config = dict(
    n_layer=13,
    d_model=224,
    n_experts=16,
    experts_per_token=1,
    d_expert=528,
    d_shared_expert=0,
    activation='geglu',
    moe_layers=[3, 4, 5, 6, 7, 8, 9, 10, 11, 12],
    router_score='sigmoid',
    normalize_top_k=False,
    routed_scale=1.0,
    balance_loss=0.00173,
    balance_bias=True,
    router_noise=0.3,
    init_std_router=0.0106,
    lr_router=0.00107,
    vocab_size=16384,
    norm='rmsnorm',
    norm_eps=1e-06,
    tie_embeddings='early',
    optimizer='soap_variant',
    lr=0.00373,
    beta1=0.95,
    beta2=0.99,
    grad_clip=1.0,
    batch_tokens=131072,
    seq_len=512,
    train_tokens=373500000,
    steps=2850,
    dataset='wikipedia_en',
)
Below are experts of layer 6 (counted from 0) of a mixture-of-experts language model. Rows are named router (the router's row for the expert), gate (a neuron's input weights, with its number), up (a neuron's input weights, with its number) and show model dimensions 0-223. Each number is 128 + 24 x the weight over its row's rms, rounded and kept within 0 to 255.
Before each expert's rows: a language model's description of what the expert responds to. This comes from a sample of Wikipedia text that the model never trained on.

# expert 6
What it handles: Pipe and semicolon separators between table header cells and fields, especially election and sports tables with Votes, %, Party.
router [105 118 107 109 114 135 126 103 127 141 143 132 128 112 141 122 137 119 124 163 109  99  91  87  90 116 107 122  98 134 142 163  78 161 127 140 125 120 126 123 174 134 139 139 112 138 166 147 127 112 154 120 174 109 104 166 147 145  92 121 119  81 135 124 112 102 111 114 126 144 121 123 118  89  92 185 123 104 161 155 106 116 145 130 151 183 141 136 143 131 103 114 110 147 114  89 129  80  81 158 120 123 122 123 144  91 145 133  97 118 155 125 119 126 130 137 109  86 109 135 124 158 116 122 129 110 181  96  68 129 131 108  97  69 112 146 114 102 105 125 135  81 129 100 171 164 137 143  87 108 138 117 159 120  83 113  98 135 107 148 109 140 152 118  87 100  57 106 120 152 144 135  90 156 136 122 134 117 120  71 130 138 121 158 113 126 103 127 136 116 139 159 139 139 174 130  77  84 124 125 170 136 146 129 113 140  91 113 123 112 113 149  89 128 140 123 104 111  99  87 136 131 121  94]
gate0 [ 96 139 172 117 112 125  90 143 128 140 154 156 145 202 139 106 174  94 139 125  53 110 158 119 144  78 135 151 153 154 144 171 121 127  69 100 125 120 142 116 127 136 177  54 181  86 134  98 146 123 143 135 137  92 121 133 105 135 161 113 124 123 160 107 149 134 146 112 119 160 142 123 128 138 135 122 126 122 124 158 124 145 150 139  94 141 114 139 101 129 125 122 138 108 134 131 118 109 142 134 109 144 118 144 119  98 158 133 143 160 168 132 130 111 134 137 152 114 131 132 161 103 116 165 180 155 146 127 130 126 110 125 109  86 111 132 117 120 147 153 120 110 167 153 183 154 119 121  64 130 130 160 128 135 151  94 103 148 157 126 158 105 171 137 120  98 109  99 124 129 111 128 159 103 104 130 126 142 140  88 140 145  69 126 113 127 117 117 134  90 147 106 145  81 102 103 114 130 167 161 124 173 126 113 106 117  98 111 125 111 127 133 120 165 113 107 153 132 141  91 169 150 131 122]
up0 [ 77 130 133 105 101 137  90 157 120 174 125 136 134 229 157 111 137 117 138 157  89 145 196  99 136 117 133 127 126 134 115 190 109 117  92 151 117 128 153  94 110 127 155  91 151 107 145 113 172 107 150 136 110 129 134 167 114 155 163 131 115 112 166 118 151 117 115 151 153 161 145 113 139 121 157 123 142 127 122 163 115 142 106 154  90 135 130 149  86 123 155 106 139 102 127 138 131 103 149 143  74 134 122 178  95 109 137 121 162 189 183 107 138 151 140 133 132 130 154 142 113  95  95 157 130 137 123 127 113 156 119 162  99  98  94 151 119 145 111 164 144 116 155 101 136 150 107 117  94 143 123 143  91 122 159 134 119 139 131 129 128 119 148 124 103 111 135 127 146  98 100 173 129 113 126 174 142 142 157 103 135 133  83 129 101 134 136 114 105  87 125 118 133  85 114 103 110 146 162 155 116 171 126 127 118 126 107 136 139 109 148 143 108 106 131  85 147 105 156 115 152 134 122 146]

# expert 11
What it handles: Hyphens, en dashes, minus signs, degree and prime marks between numbers or compound words, such as 86–612, coming-of-age, −24.91.
router [112 141 136 132 125 138 142 173 102 113 123 163 103 126 136 150 126 142 155 152 144 121 123 120 129 113 130  88 117 122 144 153 122 136  98 104 142 117 165 164  95 143 149 161 150 114 158 147 112 109 170  94 148 110  68 121 113  99  78 122 153 101 135  90 119 109  86 117 103 102 158  80 110 138 152 146 182 124 159 135 106 110 118 122 166 156 127 153 114 148 117 103 122 165 160 124 123 134 123 115 162  90 118 129 151  85 161 143  94 121 169 161 114 139 142 136  85 115 128 155 129 134 145 136 100 165 149 133  84 188 128 125  88  88  93 137 143 101 117 126 108  88 132 126 163 168 134 164 110  83 113  96 127 178  94 103 116 101 101  90 127 108 152 139 142 130  85  98 132 121 128 120 123 141 109 127 131 128 121  87 140  89  93 143 146 148 103 133 133 117  96 148  84  80 131 138 128 128 150 105 115 170 142 186 128 128 160 104 133 125 124 128 142 133 132  94 100 145 115 100 146 142 110 106]
gate0 [ 97 132 121 143 132 113 117  97 130 120 110 132 139 161 114 150 170 102 119  89  96 118 179  92 150 126 165 151 139  99 134 175 145 130 112  58 120 165 135 131 160 152 151 119 146 111  96 116 146  99 136 143 145 172  82 136 125  98 129 116 157 112 132 125 115 114 181 150 131 133 104 118  86  94 123 116 190 118  56 117 123 119 113 148 129 121 173 132  92 124 145 120 115 141 145 129  67 132 144  97 142 167 108 179 123 108 128 143 111 131 149 126 116 152 122 140 116  92 132 112 153 151 108 178 122  96 107 121 109 114 116  81 105 126 124 136 142 126 126 109 162 132 181 102 102 133 137 129 130 128 127 112 125 124 120 152 105  83 131 121 129 138 109 108 151 137 144  99 156 109 120 151 142 103 133 149 132 124  98 152 112 111 121 121 143 115  83 179 108 132 139 103 159  74 137 134 108  93  79 142 130 124 119 119 138 116 149 115 155  92 149 128 165 103  75 120  63 117 101 110 146 126 135 133]
up0 [116 107  88 122 169 124 108 134 142 126 143 113  85 116 129  99 138 134 128 128 123 119 118 145 113 106 107 139 112 156 134 135 143 176  95 143 137 145 161 107 125 136 109 159 139 138 105 114 124 153 128  94 123 160 172 123 132 156 154 150 140 113 147 129 125 135 137 119 143 108 167 144 122 130  98 123 203 150 111 151 109 105 114 138 122 130 118 153 100 166 137 183 150 148 122 191  94 129 147 116 132 142 111 102 124 123 149 105 132 140 113 125 136 133 139 144 125  89 145 117 102 117 167 147 130 137 110 137 110 142 154 113 170  91 111 143 182 125 126 148 169 150 204 149 162 155 155 125 134 121 141 126 155 116 135 110  67 134  89 128 111 166 147  95 130 164  80 143 134 135 131 116 105 105 153 112  95 121 129 192  90 110 122 136 111 175 118 104 160  86 137 112 150 141 146  94 182  96  90 129 149 163 136  87 153  85 108 124 135 148 117 139 140 122 114 154  68 129  99 118 131 157 136 147]

# expert 2
What it handles: Sentence-final periods with line breaks, closing quotes, and == / === section heading markers opening or closing headings.
router [ 81 179 116  93 132 156 128 130 107 100 119  74 126  98  83 127 102 142 124 155 104 146 111 102 121 104 133  94 130 130 143 177 118 136 102 121 118 107 128 113 137 150 182 148 124  71 153 150 135 137 167 122 141 140 119  99  89 135  83 100 131 108 147 102 112 124 143 121 138 106 122 126 152 141  90 117 149 100 122 152  99 137 120 139 161 121 134 158 154 185 114 126  99 114 139  99 111 125 124 162 112  88 112  91 112 109 102 159 101 133 153 143 104 137 139 127 105 117  94 130 110  91  87 139 105 112 201 121 128 132 127 105 152 104 107 107 134 126 137 122 122  89 132 146 202 147 179 162 113 114 128  93 126 143 109 115 117 124  60  80  95 132 141 134 142 131 101 125 143 182 125 111 118 119 136 127 143 108 109 132 119  92 159 136 119 131 126 151 114 127 129 169 101 123 138 131 111 115 131 154 161 144 101 175 124 172 130 122  95 119 138 134 123 150 135  99 148 121 100 118 104 155  71 111]
gate0 [157  91 147 134 165 132 152 147 149 109 146 173 158 160 132 102 119 103 167 121 104 132 120 108 149 114  91 159  88 159 123 142 135 114 123 123 116 161 115 124  87 120 143 105  91 112  88 142 127 149 185 144 132 138 122 158 162 142 155 127 174 152 147 123  80 155 130 117 118 139 116 124 119 119 147  69 115 113 112  95 111 121 148  66 131 130 113 171 152 127 132 169 115 135 103 114 115  89 108 133 106 175 107 137 141 140 137 106 138 181 141 176 143 166 154 158 130 159 141  79 119 100 115 171  95 149 149 110  91 125 155 135 144  98 129 128 115 115 111 126  97 141 138  94 161 125  87 167 109 121 124 145 138  91 113 106 142 114 130 123 120 102 118  92 122  99 144 113 154 155  90 115 143 119 151 127 123 124  82 109 135 158 160 126 133 108  88 132 159 132 122 168 117 125 114 109 132 145 110  71 160 145 104 101  88 141 114 154 116 145 124 101  96 144 142 107 125  88  92 130 121 147  83 135]
up0 [134 115 143 129 140  99 150 109 112 138 104 121 130  89 127 121 159 172 101 153 152 125 129 138 163 118 144 110 141  84  96 121 141 138 103 174 126 109 147 120  92 137 107 139 153 145 141 115 150 120  82 112 104 135 121 142 115 115 183 126  96 123 119  79  77 113 120 104 107  32 207  95 120 160 137 125 130 110 133 155 136 140  91 132 123 134 145 136 142 111 132  96 112 168 121 147 100 128  86 136 137  77 145 157 122 112 144 144 118  97  83 111 140 174 119 110 135 138 131 155 142 146 150  84 156 113 106 150  99 116 130 146 143 129 120 100 132 134 117 151 137 110 145 146 102 177 151 125 168 138 110 136 144 101 152 149 103 102 150 142 111 114 135 185 133 143  67 168 115 116 170 136 123 131  91 126 114  83 126 112 140 126 140 136 106 119 136 141 102 134 142  73 121 140 158 133 123 105 117 124 132  75 120 124 145 149 122 117 145 169 176 121 124 163 170 141 136 130 128 154 110 127 125 107]

# expert 8
What it handles: Single capital or lowercase letters starting a word split into pieces, as in B-ehavior, s-ordid, P-igeon, W-MPM.
router [127  96 106 123 149 134 114 105  80 149 135 101 101 142 124 156 101 135 133 135 131 100 120 128 150 161 111 131 112 171 141 147 121 155  74 104 133 107 137 116 154 120 158 188 129 127 144 145 111  99 182  79 156 103 111  92 112 137 102 122 156  76 157 130 103  91 100  56 125 138 163 120 158 116 115 129 163 137 167 129 122 140 153 120 134 110 126 160 141 126 165  85 118 119 152 111 127 137 127 163 141 105 112 141 119  94 124 128 128  70 134 131 119 140 127 105 116 104 109 174 142  97 157 170  88 167 191 139  87 138 109 101 127  95 114 116 124  96 135 127 101 108 127 124 145 151 124 134  98 104 114 100 116 133 109 141 155 127  88 112 120 125 152 153 144 135  89  79 141 136 142  82 142  96 137 138 140 115 116  99  97  99 153 158 148 123 113 129 139 119 144 125  99 128 141 166 118 120 110 108 182 119 128 134  70 141  96 110 109 123 104 141 128 147 123 151 118 110  95 102 115 139 120  74]
gate0 [ 82 133 177 113 122  97 136 113 134 152 142 135 158 125 175 145 132  67 102 154  92  98 139 114 105 118 136 138 141 137 122 129 135 124 101 120 182 100  89 150 126 116  90  61 161  89 121 126 125  97 133 156  88 120 127 141 124 121 122 128 152  85 117 134 136 108 125 130 124 103 119 127 127 154 143 105  99 117 159 151 125 110 129 132 147  98 151 149 140 163 102 165 112 162 114 118 120 124 110 112 105 130 138 156 161 103 108 177 137 132  97 128 141 150 145 105 112  97 149 133 129 119 131 146 149 174 120 111 110 172 129 137 168 125 126 132 173 158 148 103 140 139 170 144 105 100 141 119 147  85 110 207  95 103 171 133 142 126  97 139  74 146 162 120 114 154 113 147 125 139 134 113 120 113 108 124 140 147 132 143 109 120 146 149 157 134 174 133 133 101 128 202  77  98 143 140  81 121 112 137 138 107 146 148 127 121 133 135  74 101 131 112 128 121 124 145 101 111 153 108 110  72 132 119]
up0 [ 84 131 152  93 120 111 149 130 129 181 148 121 151  99 173 124 147  82 115 145  93 100 125 109 134 112 130 129 150 140 108 126 114 136 124 103 158  88 103 148 105 103 101  63 180  97 138 128 102  87 104 152  89 125 118 153 108 139 104 131 142 119 131 132 120 119 114 138 122  94 132 143 127 121 141 109 106 142 151 131 125  94 129 125 124 105 161 131 151 136  93 152 122 146 108 131 107  87 131 121  79 134 116 138 182 146 104 184 132  89 104 128 121 148 173 105 117 132 141 146 138 107 157 143 142 168 100 132 111 154 139 114 153 119 157 103 181 181 111 123 156 125 154 134 119 112 159 127 160  88  82 188 117 112 159 107 145 109 119 133  75 149 155 136 121 153 127 150 142 123 132 108 115 125  96 126 115 124 141 138 133 159 166 168 142 154 187 158 135  98 125 163  95 133 117 118 106  97  85 140 136 123 158 168 139 122 114 120  71 106 138 101 142 125 123 150 108 105 124 115 137  93 107 139]